From a checkpoint of a small mixture-of-experts model trained on Wikipedia.
Experts: 32 experts in each of 10 layers, 224 clamped SwiGLU neurons an expert, 1 pick a token, a softmax router.
Below are experts of layer 4 (counted from 0) of a mixture-of-experts language model. Rows are named router (the router's row for the expert), gate (a neuron's input weights, with its number), up (a neuron's input weights, with its number) and show model dimensions 0-127. Each number is 50 + 10 x the weight over its row's rms, rounded and kept within 0 to 99.
Before each expert's rows: a language model's description of what the expert responds to. This comes from a sample of Wikipedia text that the model never trained on.

# expert 4
It responds to: Word-initial capitalised stems. First pieces of words and names after the, in or of, such as Al, Rev(olt), Si, railway, his, plus some "and".
router:39 55 42 60 40 62 55 47 49 37 46 60 56 62 59 52 54 37 73 67 45 54 36 67 40 49 50 63 41 60 67 57 45 58 70 43 61 47 62 45 41 52 50 53 72 37 55 37 48 52 66 30 54 59 37 40 64 65 52 50 48 43 66 49 69 44 43 49 50 64 56 43 43 58 49 51 58 62 52 33 43 59 39 42 39 51 56 57 36 46 53 49 51 39 36 63 27 35 56 43 61 47 65 49 38 56 56 46 53 36 52 41 50 45 58 44 41 42 53 52 45 66 43 46 59 74 56 59
gate3:60 48 54 45 46 59 29 37 43 66 49 64 62 56 70 41 41 56 60 39 55 53 58 34 68 57 58 61 46 43 67 45 42 40 40 61 53 36 41 54 51 60 55 62 55 45 43 33 66 78 53 50 63 45 53 36 58 52 42 52 65 54 48 44 53 49 44 50 41 42 61 40 55 30 46 48 56 42 41 49 48 68 61 61 47 49 55 46 49 49 59 47 49 74 61 55 63 68 50 52 33 46 50 51 38 50 53 51 52 55 23 45 54 45 26 42 51 49 59 50 55 46 45 56 46 53 54 20
up3:46 62 69 45 57 58 32 39 56 56 53 38 36 54 27 63 48 47 41 44 61 43 54 50 50 45 47 53 58 48 48 54 52 44 49 38 58 57 55 53 34 56 41 56 69 50 54 61 34 58 51 44 62 50 54 51 61 49 59 38 40 44 43 45 43 57 68 47 52 57 56 53 45 55 63 44 49 58 53 54 14 50 54 58 39 58 46 60 58 38 58 45 44 52 49 68 59 62 57 23 65 66 49 48 64 91 53 58 54 60 43 55 51 51 45 38 56 43 50 63 60 40 56 43 56 41 57 52
gate4:40 37 54 56 31 41 49 49 52 48 61 29 63 57 33 42 42 60 34 53 60 62 61 30 45 41 27 59 44 62 56 35 64 35 37 44 56 49 42 51 51 50 50 33 48 61 55 53 43 42 46 55 46 64 45 53 59 44 37 50 34 23 55 54 30 72 61 45 44 53 54 52 44 46 34 37 42 30 54 45 49 55 60 45 42 58 66 39 53 40 39 57 64 50 46 51 65 52 59 71 40 49 50 57 37 46 43 52 60 38 45 47 43 57 35 61 62 41 49 51 62 59 54 57 49 50 48 34
up4:43 37 48 46 47 54 50 66 56 61 53 29 37 69 41 38 65 51 40 45 68 41 52 42 61 52 52 53 49 43 40 44 45 64 56 69 45 51 44 44 51 55 54 25 35 60 61 58 66 46 23 46 46 55 50 37 39 44 39 33 44 34 48 63 59 69 64 42 52 47 51 59 65 28 45 56 72 55 50 62 37 41 40 52 43 57 52 52 47 48 44 66 45 44 51 44 63 49 53 33 57 53 55 52 38 43 43 38 50 65 37 50 48 56 58 43 42 46 36 51 49 28 49 48 35 54 59 49
gate5:60 49 69 37 53 37 50 51 51 48 56 52 44 41 41 69 33 42 56 58 46 37 49 64 46 31 58 46 56 51 64 66 59 35 60 53 54 53 52 38 60 50 30 46 41 59 57 54 63 61 54 44 56 46 49 33 51 47 40 43 47 45 64 55 43 57 75 30 53 31 45 52 42 59 39 33 76 48 36 48 51 53 61 43 49 67 42 48 35 56 44 44 34 45 35 46 53 52 43 47 48 54 68 65 38 58 65 57 35 61 48 45 53 55 68 61 53 54 53 49 67 52 65 64 58 52 53 42
up5:51 41 21 46 44 45 45 44 22 70 51 33 42 33 51 36 44 47 41 52 53 36 45 49 56 36 37 57 49 56 54 58 66 52 61 53 59 60 47 48 40 67 39 48 57 68 45 32 54 68 35 59 45 44 32 38 49 65 39 45 63 43 42 42 50 49 63 53 55 41 38 56 54 49 39 57 46 56 36 34 60 43 55 37 58 46 31 33 53 61 45 67 40 58 36 41 56 39 49 66 50 48 66 60 65 56 58 56 37 57 45 45 58 48 50 47 43 45 58 53 46 45 57 52 65 56 53 54
gate6:52 54 58 61 43 65 69 84 43 60 66 42 43 65 46 32 64 47 53 38 51 62 54 46 54 40 58 48 62 53 59 53 46 62 51 39 48 58 56 34 42 56 64 44 44 60 54 58 55 55 41 58 35 41 49 36 50 48 47 39 47 67 58 33 47 73 51 37 34 54 71 59 45 51 54 41 55 40 48 40 58 57 52 54 43 53 55 53 44 48 47 41 51 54 52 57 44 35 67 43 44 51 50 61 36 67 47 63 46 56 49 61 43 45 44 39 74 48 43 47 47 37 68 66 35 37 42 63
up6:66 63 39 39 43 42 47 45 55 73 56 43 49 55 57 49 56 48 38 49 40 52 66 42 55 46 56 48 42 66 70 63 55 61 61 32 54 49 64 27 42 35 64 48 54 43 35 47 51 38 41 63 34 57 20 38 39 56 47 48 47 38 72 32 60 46 54 53 34 57 41 60 39 31 61 51 46 43 36 40 39 54 57 70 60 50 56 46 61 60 46 52 43 63 49 45 56 45 49 40 49 46 45 59 46 54 38 52 46 34 48 50 55 41 37 53 49 50 64 61 63 49 39 57 53 53 47 35
gate7:61 45 66 37 49 51 30 40 44 58 31 47 58 51 29 63 47 44 45 53 42 44 50 54 40 33 51 51 59 38 42 56 49 50 62 42 35 34 50 47 47 47 45 54 48 64 57 41 46 56 47 61 59 48 42 55 33 31 53 50 65 47 29 44 48 37 44 52 53 46 45 73 37 44 40 60 37 36 53 61 60 48 42 41 50 49 22 41 57 20 58 52 44 62 56 53 47 33 68 62 46 65 49 57 44 51 48 56 49 54 50 47 56 39 28 50 48 44 52 48 51 48 38 58 69 57 36 41
up7:53 49 39 58 60 55 46 35 72 51 51 32 50 48 50 42 50 42 62 51 57 55 44 56 48 51 51 40 46 47 69 55 55 30 55 38 41 35 64 41 26 37 53 61 48 50 33 38 42 46 48 37 50 51 51 49 59 55 41 44 49 43 59 65 40 58 71 42 49 51 71 36 52 60 57 55 44 53 67 51 35 41 58 48 75 49 66 40 39 52 51 56 34 50 46 27 55 55 45 51 40 62 36 56 65 62 54 47 40 32 27 54 64 53 41 44 65 36 53 50 49 43 55 48 39 43 44 36
gate8:46 50 65 50 63 52 42 45 44 42 19 58 48 50 47 39 67 47 38 22 51 46 46 49 46 48 57 50 56 57 41 48 45 50 65 50 52 49 39 54 49 57 55 49 60 62 45 42 62 46 59 43 50 54 52 58 50 46 58 38 77 45 44 72 61 53 71 52 36 42 58 37 50 41 44 36 44 41 49 45 44 61 72 49 56 50 60 38 64 59 58 64 42 70 59 46 69 50 44 38 30 58 46 52 57 37 50 56 31 44 41 51 52 64 45 36 60 46 64 52 55 39 60 69 52 43 35 48
up8:54 57 60 53 44 59 40 47 35 39 43 57 58 41 40 50 54 63 31 45 45 50 44 44 57 60 39 29 53 66 46 43 52 65 55 52 72 48 33 43 63 48 68 59 58 53 45 62 52 63 38 41 37 46 65 40 39 50 46 57 53 57 46 62 50 49 52 52 31 34 57 32 63 59 38 40 62 50 41 43 44 34 45 50 46 78 51 30 26 52 32 55 43 46 48 39 60 45 38 53 56 52 41 56 44 40 50 51 35 53 63 71 60 50 33 59 53 51 49 55 55 36 48 53 53 44 41 48
gate9:55 51 49 53 30 37 50 51 54 53 49 51 78 45 53 30 40 50 47 36 41 51 64 60 54 62 62 46 52 41 51 43 54 44 55 40 50 65 43 71 62 44 50 67 44 50 31 47 43 51 78 41 51 57 63 41 55 54 43 48 61 61 64 46 46 71 70 43 60 53 57 43 65 45 51 57 39 50 47 55 43 56 37 31 38 51 39 51 55 42 60 58 59 51 53 48 63 55 45 59 54 37 44 70 40 67 38 56 56 61 26 41 47 71 48 45 44 48 39 47 67 55 53 55 61 41 48 48
up9:56 56 60 49 47 52 43 56 56 51 38 64 38 46 57 37 55 34 58 56 44 50 57 42 53 52 61 57 45 50 58 38 45 66 66 45 58 46 49 49 53 36 53 52 64 40 52 41 52 37 51 41 46 55 58 57 52 42 35 63 21 55 45 42 49 58 70 59 26 59 71 52 81 64 29 48 40 47 49 58 59 59 36 50 56 43 42 56 42 55 57 43 51 50 63 37 55 50 51 32 54 63 50 47 39 45 62 60 50 57 34 32 42 27 61 45 56 59 63 40 58 56 64 56 44 51 45 60
gate10:45 63 63 34 39 45 70 46 31 40 46 36 30 32 42 40 52 57 53 61 57 39 51 42 48 35 65 40 62 63 57 67 52 71 43 63 35 40 30 60 34 56 46 67 49 57 46 56 58 51 54 59 52 39 58 52 61 47 50 35 63 43 61 40 48 44 64 69 48 51 68 53 47 61 44 50 50 49 56 44 42 52 57 57 41 70 50 54 53 60 43 63 45 60 59 52 56 60 57 51 72 43 61 55 38 43 49 60 52 56 46 37 43 51 54 62 72 40 51 55 62 58 46 60 58 50 58 51
up10:59 47 43 43 38 42 59 55 38 54 50 66 50 18 30 42 56 52 58 23 34 52 52 61 50 41 39 51 54 45 55 40 62 33 63 53 48 48 43 59 52 50 50 47 45 49 41 48 51 62 52 24 45 46 43 33 40 34 37 60 45 48 55 57 61 58 51 54 63 49 46 57 46 61 50 45 50 59 40 66 57 36 48 55 55 60 65 60 37 61 30 39 59 60 41 47 39 54 47 56 38 45 38 54 59 27 52 60 38 61 45 69 60 32 67 64 48 61 42 46 47 48 60 52 45 50 56 49
gate11:59 52 59 50 47 26 47 55 50 54 50 43 62 49 42 42 42 34 44 68 42 43 42 46 62 58 55 41 59 27 46 56 37 57 37 66 47 52 33 57 55 57 47 40 27 57 41 37 23 60 55 58 55 38 51 44 52 46 49 49 60 55 34 42 35 45 74 39 55 49 46 47 55 61 56 46 55 39 49 45 51 59 47 46 45 55 65 44 35 44 43 50 49 62 33 58 42 44 53 72 39 48 43 61 64 63 37 49 65 61 40 59 49 41 38 54 57 50 64 42 41 71 54 52 34 68 54 46
up11:45 42 35 50 53 40 26 48 47 60 43 71 58 48 53 55 64 47 38 53 63 60 44 36 65 47 64 55 48 49 75 53 62 54 60 69 40 49 45 66 50 42 39 50 45 53 55 60 45 53 55 39 21 43 47 37 26 39 43 57 56 49 47 49 50 38 55 45 55 42 58 68 60 48 51 37 59 42 67 38 52 71 59 31 48 48 47 44 63 51 44 53 43 68 43 49 53 30 56 58 55 59 55 47 40 47 64 62 57 63 50 75 43 49 43 54 52 45 45 63 67 56 60 48 45 48 52 54
gate12:36 35 56 42 59 57 38 43 36 41 54 48 40 36 41 57 30 50 71 72 68 45 60 60 69 51 74 63 49 49 58 40 72 55 52 43 46 52 48 45 41 50 36 66 55 64 52 39 42 52 37 32 47 45 44 44 62 36 36 45 46 37 51 61 42 38 52 38 35 44 57 42 50 43 51 44 43 26 40 54 36 58 58 46 67 55 60 42 49 42 61 58 51 53 47 50 56 49 67 57 53 50 61 58 45 47 43 49 66 44 39 45 42 50 45 68 51 60 45 63 35 53 58 55 57 42 50 35
up12:33 44 55 48 56 39 66 53 48 66 59 50 58 44 59 48 44 53 60 70 70 72 59 57 52 45 59 53 55 46 49 62 50 50 58 44 54 37 31 45 53 45 36 49 62 78 59 46 50 53 43 68 46 50 46 54 64 49 40 43 36 46 52 59 54 39 36 45 32 43 24 58 53 57 53 45 61 48 57 55 43 55 55 48 58 39 75 39 46 33 71 55 37 71 53 37 57 45 53 45 61 58 50 59 51 56 31 66 48 63 60 48 43 51 45 63 36 54 52 50 63 59 53 37 54 58 57 54
gate13:53 52 53 47 35 77 41 45 62 59 48 48 58 42 50 54 56 51 40 43 51 45 43 52 34 59 47 62 51 40 60 49 34 39 51 51 51 59 45 57 40 28 52 58 47 78 47 50 45 44 65 59 56 47 46 50 43 55 64 41 42 47 54 38 43 70 63 36 60 52 60 58 50 63 64 35 52 25 44 57 33 33 43 54 53 49 46 53 57 51 56 42 54 58 38 67 61 44 68 40 39 43 51 66 33 53 60 56 45 50 49 66 39 63 28 65 72 47 54 46 48 46 54 64 41 53 39 51
up13:57 50 59 55 42 68 49 52 46 67 73 45 59 47 42 59 57 35 47 42 64 52 44 66 50 53 67 43 53 62 39 45 46 37 39 48 50 48 48 46 50 45 68 45 34 63 59 37 77 51 45 41 62 54 60 64 53 50 47 48 49 52 56 34 41 55 42 40 36 42 49 46 38 59 46 60 35 36 63 45 48 54 51 66 57 49 44 57 53 52 67 61 27 49 56 49 51 41 55 29 50 37 47 69 47 57 42 67 39 44 54 31 50 57 66 45 43 36 46 33 70 48 59 51 55 53 63 65
gate14:47 60 50 30 52 63 54 55 61 47 49 49 52 61 59 22 47 57 53 42 34 37 55 45 64 45 46 43 57 63 72 50 42 35 41 60 54 55 59 37 58 52 52 34 48 60 62 57 42 35 47 62 51 53 42 38 52 27 54 44 43 51 52 59 46 52 61 49 70 55 39 65 34 51 45 33 57 30 42 45 36 51 68 43 57 47 43 60 58 24 49 69 55 61 35 42 69 53 33 46 50 42 55 49 38 60 40 59 60 54 49 53 51 53 49 61 55 55 63 55 44 53 51 27 50 47 42 52
up14:49 45 63 54 55 60 53 52 53 61 55 58 39 42 41 40 47 40 46 34 64 47 50 60 65 52 58 61 43 47 69 49 62 37 40 66 63 67 55 52 63 60 45 46 46 49 49 47 39 42 45 38 60 46 45 34 55 57 36 50 25 46 26 43 55 47 67 49 38 58 62 65 31 47 44 35 44 45 39 59 43 46 53 56 50 42 52 57 38 63 35 62 43 49 37 48 62 60 45 59 76 40 66 52 34 66 42 35 47 67 51 48 63 38 43 48 47 59 50 43 56 58 46 45 49 40 69 46
gate15:58 30 53 53 38 51 60 46 52 62 61 35 45 55 38 34 47 45 38 47 48 70 58 54 51 34 41 51 48 49 45 32 51 39 55 48 60 30 47 58 60 53 33 47 58 54 45 61 40 40 48 53 68 66 51 60 20 44 60 52 52 68 63 32 42 60 37 29 67 55 45 46 54 48 51 48 58 52 34 59 42 37 45 49 60 61 55 49 67 49 44 39 35 67 42 44 34 49 56 57 58 56 52 60 67 60 51 62 47 40 46 44 48 61 56 45 48 44 62 33 44 39 41 48 51 33 44 58
up15:39 55 49 38 41 34 43 53 46 51 75 66 43 49 53 57 46 52 57 66 52 54 43 51 55 49 61 48 58 36 71 41 50 51 53 52 46 42 39 43 48 48 38 60 64 53 48 42 63 31 44 39 64 46 39 63 38 51 54 53 43 43 44 38 48 51 35 59 52 70 69 61 61 43 60 55 58 60 59 62 20 59 47 62 62 43 65 42 56 33 58 43 44 62 41 45 45 71 59 41 48 36 59 55 44 59 50 58 52 48 40 49 47 53 51 51 64 29 55 67 55 38 65 45 40 30 39 54
gate16:62 73 53 41 51 50 40 48 34 44 65 40 54 45 27 53 29 43 56 37 46 39 45 33 52 46 50 59 40 41 69 43 48 52 51 72 49 54 40 43 60 55 52 60 58 55 37 39 54 55 57 55 61 32 40 46 51 48 57 39 62 32 33 45 48 60 43 47 55 43 49 63 57 61 56 43 60 48 55 58 51 65 42 49 29 58 48 49 52 46 64 46 33 59 48 48 43 41 47 50 49 33 66 55 30 63 50 48 36 54 26 62 38 55 35 52 41 62 46 46 41 30 59 61 39 41 45 51
up16:67 47 46 54 52 51 42 64 58 56 56 46 41 52 64 52 42 59 49 59 42 46 35 67 55 53 61 58 56 42 59 47 58 49 64 42 43 63 32 36 28 44 45 57 50 45 55 47 71 56 40 51 57 62 54 59 38 47 52 50 56 51 41 55 47 37 55 54 69 35 47 65 47 70 56 42 38 52 49 48 51 48 54 53 58 59 24 59 44 53 51 59 68 46 53 70 47 55 59 39 53 24 57 54 51 59 56 55 54 55 56 40 44 74 40 52 75 54 76 60 63 40 70 50 48 49 43 45
gate17:72 49 49 23 38 55 35 47 56 57 40 55 62 48 47 47 57 48 49 57 59 47 47 37 51 53 33 40 57 45 44 37 65 37 30 66 63 65 57 42 68 39 32 45 34 55 49 63 54 60 55 59 50 36 65 62 40 32 48 48 56 58 51 56 49 60 64 60 40 57 44 23 57 58 55 58 46 39 43 54 48 49 53 25 43 55 47 41 38 55 56 61 40 65 43 44 47 46 40 44 61 59 47 70 40 52 54 37 54 51 41 47 54 47 37 51 56 71 65 50 47 49 46 41 53 47 43 44
up17:67 57 35 49 55 40 40 34 40 40 57 51 44 48 38 35 46 62 52 64 61 58 49 35 38 64 30 35 57 51 55 56 76 47 50 65 66 51 41 43 55 47 42 23 56 64 55 45 62 36 47 58 27 58 29 58 46 40 47 53 64 59 51 51 54 52 56 53 64 52 46 30 62 57 61 50 60 48 36 58 54 39 55 22 49 58 38 48 51 55 45 39 43 49 53 46 67 50 56 43 48 46 50 49 48 37 56 44 49 56 52 55 64 54 46 47 67 61 51 60 31 52 45 52 61 45 57 46
gate18:49 55 66 34 44 56 40 38 40 54 33 43 62 41 52 47 46 44 55 42 62 70 40 58 48 65 56 39 55 39 48 54 44 40 57 57 51 43 47 47 62 42 45 51 48 58 57 58 48 67 48 57 62 54 59 29 44 62 42 45 66 29 68 48 58 37 54 40 42 62 52 47 42 70 30 48 63 32 66 65 53 55 59 52 58 59 49 48 47 31 56 48 46 60 52 47 55 46 39 34 44 44 52 58 63 50 60 66 71 69 38 48 65 47 54 64 33 45 50 56 62 68 55 43 41 43 45 55
up18:39 58 42 43 54 42 52 49 65 60 77 45 38 40 52 50 45 42 49 65 62 49 55 56 49 55 56 45 44 29 40 41 33 51 58 50 53 52 35 43 48 43 41 53 40 47 33 63 61 34 70 60 59 55 70 68 31 45 57 36 48 45 57 50 46 37 55 39 44 67 54 54 61 41 42 54 58 59 49 34 53 59 44 57 37 63 69 33 50 63 52 29 56 64 42 42 43 47 44 43 35 51 52 54 47 47 58 59 65 42 33 57 45 64 46 55 48 59 36 49 34 54 61 60 58 61 52 57
gate19:55 58 62 57 41 56 48 44 50 65 59 50 45 48 48 60 50 50 47 43 44 37 75 36 57 64 56 54 49 60 59 50 47 55 43 33 53 51 42 42 62 46 44 59 49 59 52 45 51 56 36 53 26 51 36 58 55 56 95 55 61 49 51 28 52 59 50 59 52 46 62 65 57 58 49 44 48 50 40 58 45 60 60 63 46 40 47 59 55 62 60 41 35 62 37 44 43 50 43 44 60 40 57 73 46 38 52 57 40 50 36 53 70 67 60 62 63 47 50 57 52 33 59 51 48 46 33 43
up19:67 42 49 14 54 50 35 60 48 62 34 42 37 60 42 54 52 45 68 39 59 38 50 34 66 48 47 57 56 51 70 46 44 44 54 59 52 52 35 31 47 45 57 58 56 72 33 47 42 48 46 73 63 43 54 50 53 66 51 43 45 50 47 52 49 45 69 36 42 45 50 44 50 48 48 61 45 54 56 35 46 62 46 39 38 58 33 48 54 38 55 48 45 39 54 68 36 63 40 38 49 42 50 49 44 56 51 52 57 43 44 48 52 25 55 46 49 66 47 52 51 63 43 36 34 55 47 58
gate20:22 37 69 35 54 49 46 46 55 67 49 38 43 52 44 44 55 50 40 50 57 46 58 37 60 56 61 51 57 39 53 61 48 45 52 44 46 72 69 52 60 47 56 41 39 56 49 57 49 36 39 57 68 50 40 59 46 65 56 46 38 39 51 50 43 54 66 66 61 33 57 60 47 42 76 55 46 38 71 45 31 54 64 58 53 53 53 58 42 51 48 61 38 74 64 35 50 49 49 60 57 50 46 60 41 67 48 51 52 57 57 46 40 43 37 36 58 51 45 48 62 39 57 60 39 34 46 54
up20:53 59 52 48 47 53 52 67 66 51 31 54 67 56 57 51 44 38 64 47 42 39 58 42 46 48 61 43 38 56 18 51 41 45 33 40 42 60 59 48 57 38 48 60 29 54 65 43 52 62 37 42 51 37 59 60 56 51 54 39 41 35 53 47 57 53 63 38 51 48 52 52 43 37 55 42 36 39 46 62 70 45 57 43 52 46 34 43 45 60 47 61 62 48 48 43 47 44 60 61 63 55 22 62 42 45 64 37 51 69 42 45 44 53 45 47 52 54 44 60 46 70 37 63 60 64 69 45
gate21:49 45 45 48 47 42 44 32 51 36 47 32 68 67 45 57 49 53 59 50 49 47 60 56 70 58 57 67 58 59 59 56 47 58 46 44 55 40 44 51 61 43 35 44 62 56 47 26 39 53 20 54 46 28 46 60 41 69 53 47 51 57 39 38 50 49 37 46 36 50 46 68 42 45 37 45 41 26 47 55 47 60 48 49 53 59 55 46 56 28 62 41 52 77 46 36 46 39 51 49 64 36 51 63 45 42 43 52 43 51 51 46 69 57 43 56 38 61 43 52 51 57 52 52 53 58 43 29
up21:58 40 48 44 42 41 51 60 57 53 42 29 46 75 58 57 56 57 47 47 60 68 41 54 64 51 56 43 67 42 54 51 60 59 57 40 64 60 45 49 58 29 55 67 43 51 61 57 46 69 54 46 45 43 32 48 59 43 59 43 47 43 50 49 53 44 56 41 55 55 48 69 55 55 36 40 56 45 58 51 49 59 40 36 36 39 39 41 54 53 72 53 51 62 62 55 42 41 45 34 59 51 33 50 46 48 43 81 35 70 59 54 31 41 41 41 48 38 53 41 59 39 48 66 40 48 50 40
gate22:68 59 45 33 54 65 47 37 54 59 52 44 65 53 27 30 61 49 39 45 53 58 56 65 49 51 58 43 50 60 55 62 47 37 55 62 51 40 34 40 50 45 58 45 43 44 48 55 52 58 47 44 50 64 38 52 24 62 48 40 46 45 37 61 50 51 54 36 42 43 56 67 57 43 46 58 52 43 61 57 29 48 43 49 35 47 65 60 45 49 49 50 36 70 31 58 54 36 59 48 46 57 68 65 68 52 44 56 62 53 46 50 60 55 53 37 45 42 39 64 58 36 54 42 55 34 67 29
up22:54 60 51 62 51 34 49 52 48 52 54 41 66 55 41 51 63 51 40 49 34 62 36 63 54 62 58 58 40 58 42 44 40 54 39 34 31 45 50 48 50 48 42 65 35 41 62 64 58 82 59 44 39 37 50 58 58 52 49 44 55 54 44 48 42 62 38 51 39 39 31 48 50 47 73 34 52 40 56 49 56 57 35 52 43 61 52 46 28 53 48 48 49 47 37 48 53 59 50 54 42 34 58 69 48 29 44 55 42 54 62 72 39 54 46 56 36 45 51 67 67 47 61 52 39 40 41 57
gate23:52 45 58 54 41 39 52 36 50 39 40 48 58 67 48 42 30 38 58 45 50 34 48 60 70 39 54 46 60 25 51 58 52 47 63 63 60 43 41 56 38 51 73 57 59 42 47 56 61 44 54 47 53 32 39 28 43 38 50 34 63 63 49 48 36 38 57 49 61 44 48 56 56 48 48 34 67 36 44 47 61 54 55 47 69 53 57 41 25 35 55 47 44 63 46 54 41 51 36 45 46 52 41 64 54 35 48 58 45 51 53 53 49 64 54 52 66 40 45 53 39 36 60 63 42 66 51 65
up23:41 36 55 36 52 54 59 54 47 58 51 50 63 49 48 29 43 44 55 66 43 36 39 42 36 51 74 60 40 42 67 44 50 59 61 31 63 40 43 52 27 59 28 47 66 56 53 51 56 53 52 56 65 55 55 37 75 44 45 47 52 42 56 60 38 48 61 31 52 56 47 59 65 36 49 37 49 46 41 52 54 60 56 61 53 54 67 60 55 52 57 36 36 50 58 62 56 64 59 46 54 62 80 69 63 56 50 53 43 47 47 51 42 45 52 47 50 45 48 46 67 46 48 42 67 47 45 51
gate24:52 51 52 32 42 43 54 52 47 66 54 41 55 60 30 31 48 38 46 49 46 50 57 44 46 45 58 39 45 54 60 48 52 59 49 42 33 66 60 57 48 51 46 47 53 60 45 49 62 34 71 51 56 59 46 41 45 66 42 37 46 58 49 58 62 44 53 39 47 47 58 32 14 39 45 62 56 49 57 46 39 66 38 34 51 52 55 39 45 26 36 35 53 70 57 41 60 70 42 57 64 43 48 48 56 71 64 47 52 61 45 50 39 57 40 47 50 53 38 46 59 43 65 54 62 39 59 46
up24:45 53 58 47 38 49 53 44 47 44 44 64 41 55 37 46 34 45 29 63 42 48 55 55 40 42 63 48 49 67 34 45 46 49 36 43 48 65 24 54 44 48 47 64 31 44 45 54 63 60 33 57 66 59 35 54 45 49 54 50 53 52 51 49 61 64 61 49 53 58 66 39 47 38 48 43 45 44 57 46 73 46 47 54 46 68 42 52 37 40 43 56 36 51 50 46 50 72 66 61 53 53 51 64 50 41 30 42 64 56 77 62 52 50 68 41 45 35 46 58 53 40 52 70 56 46 48 52
gate25:45 58 55 42 57 53 64 47 38 62 45 40 51 30 44 48 50 39 61 41 52 46 46 57 67 33 44 64 33 50 61 65 52 53 48 43 38 48 36 47 59 37 41 52 43 33 47 37 67 52 33 55 38 47 50 72 51 36 47 26 44 49 58 48 43 86 63 46 45 49 55 41 58 57 52 56 35 46 47 70 44 63 62 43 49 35 49 66 55 46 61 56 43 56 34 56 44 39 44 53 53 50 49 46 52 73 48 70 56 56 51 42 42 55 52 54 49 41 56 48 48 52 47 69 50 66 39 46
up25:50 57 37 50 36 35 47 70 37 47 37 50 45 47 27 56 31 42 48 52 33 50 66 49 64 44 55 38 57 46 48 52 65 48 61 36 65 45 53 52 63 40 55 48 49 39 37 41 57 55 42 45 62 36 54 40 35 43 38 47 45 47 50 41 51 50 65 54 54 70 37 59 52 42 58 53 61 42 58 58 53 58 72 36 62 43 36 58 46 57 47 58 63 55 51 47 63 21 51 43 47 54 51 48 62 67 52 63 59 38 31 51 56 42 50 60 51 37 41 65 56 60 39 62 52 59 65 41
gate26:40 39 78 35 56 41 58 53 59 67 50 48 46 39 43 49 36 49 52 45 59 50 56 52 54 48 52 50 42 55 46 47 66 66 56 44 48 20 35 57 48 53 55 57 36 61 39 30 53 64 45 42 58 48 49 34 54 48 49 57 56 57 40 56 44 36 53 32 50 44 47 38 59 49 43 28 36 31 54 48 48 66 58 29 51 33 53 38 53 42 54 55 64 57 56 46 49 65 54 59 67 49 61 44 58 62 29 57 61 60 49 59 51 41 49 43 45 43 37 41 63 56 55 64 56 57 38 33
up26:63 63 45 40 40 53 57 57 44 40 53 33 65 47 57 27 49 49 64 38 55 59 61 66 62 57 63 60 47 41 52 61 37 39 47 69 48 65 34 47 50 33 49 46 47 42 49 61 75 35 36 40 54 56 55 37 62 48 46 51 38 61 31 56 32 38 54 56 54 44 68 40 51 55 61 48 61 41 60 53 51 64 45 37 40 47 44 62 63 40 60 61 62 37 43 49 55 57 60 48 29 55 45 46 36 54 40 51 49 52 43 43 46 49 48 40 58 43 46 41 30 55 34 46 54 56 58 69
gate27:53 51 68 30 42 47 44 63 51 47 55 33 56 35 40 59 39 51 50 43 35 37 44 54 56 61 50 33 53 40 46 56 50 43 63 48 58 50 53 46 55 51 34 64 61 46 64 48 36 58 25 55 59 56 60 50 66 53 46 42 45 47 61 32 33 44 50 50 58 27 61 50 47 55 57 57 36 55 41 52 51 47 56 45 34 24 55 56 49 36 54 60 55 59 56 55 49 41 37 44 45 48 40 77 55 45 65 78 51 48 44 50 59 60 56 45 58 40 44 53 60 46 52 49 69 46 49 30
up27:45 53 62 43 41 55 52 66 47 65 44 36 42 56 41 64 47 55 62 49 60 50 56 51 51 47 55 35 42 59 54 38 28 60 61 42 55 51 31 56 47 47 44 53 50 33 55 59 69 49 45 52 55 46 59 38 70 49 38 56 47 72 58 60 52 43 51 55 54 51 34 51 57 55 52 66 74 42 47 61 51 64 36 42 46 35 46 53 29 27 51 52 39 67 32 41 57 32 47 40 52 45 51 56 64 47 52 58 56 67 45 60 69 59 51 30 58 41 40 54 64 49 61 44 53 61 41 40
gate28:45 61 67 62 43 32 53 44 54 62 46 64 38 45 27 56 58 54 50 46 55 28 37 41 49 69 48 53 61 54 46 54 46 60 55 67 56 68 67 45 44 40 67 47 54 44 60 24 51 47 37 49 36 44 44 58 64 51 44 51 44 36 57 42 55 65 49 45 40 43 50 56 38 44 65 49 44 30 26 45 53 50 42 47 40 53 44 30 53 51 44 62 44 57 41 50 46 46 54 37 44 38 67 50 62 41 62 71 43 52 51 60 63 45 40 54 58 45 54 40 58 57 53 56 41 35 35 41
up28:48 50 69 39 52 43 40 53 62 54 47 45 45 57 43 50 47 43 57 44 61 38 60 65 64 49 53 45 50 47 56 67 39 63 47 61 51 36 52 27 46 56 69 37 46 25 61 34 43 46 43 67 56 48 47 45 55 44 57 37 31 50 67 46 45 58 62 41 53 59 48 54 19 57 52 26 53 63 57 50 55 60 56 62 30 33 40 53 58 44 54 47 42 41 56 55 58 41 50 35 39 42 46 39 45 61 58 62 61 57 55 67 60 48 67 58 45 51 53 37 59 55 49 48 36 37 44 50
gate29:54 38 59 50 41 26 42 51 38 51 40 47 53 58 50 47 32 40 64 51 52 42 73 69 53 51 38 63 58 43 50 35 42 49 64 43 44 51 28 53 55 43 41 55 58 61 51 41 46 53 48 42 43 62 46 52 47 73 51 63 46 59 54 62 29 43 62 54 74 55 56 47 66 63 37 42 48 49 59 59 54 60 56 54 53 54 56 28 60 54 59 43 24 55 53 39 59 56 56 71 40 56 51 62 52 48 49 58 50 59 49 63 53 51 48 40 48 48 45 40 70 57 44 38 68 53 67 43
up29:55 55 41 43 52 64 47 61 55 50 42 61 32 44 55 57 43 61 50 47 60 60 61 44 55 54 45 51 53 42 51 66 50 54 47 32 64 60 37 46 40 27 49 39 48 57 55 36 61 41 39 28 46 43 61 30 49 71 52 74 50 58 66 51 45 53 60 53 67 56 59 50 54 35 51 38 53 46 48 54 39 39 54 61 53 49 52 42 50 50 41 54 32 36 49 23 38 78 59 63 45 57 55 57 46 46 45 40 29 54 42 53 55 42 64 40 46 42 45 59 67 51 55 54 48 30 53 50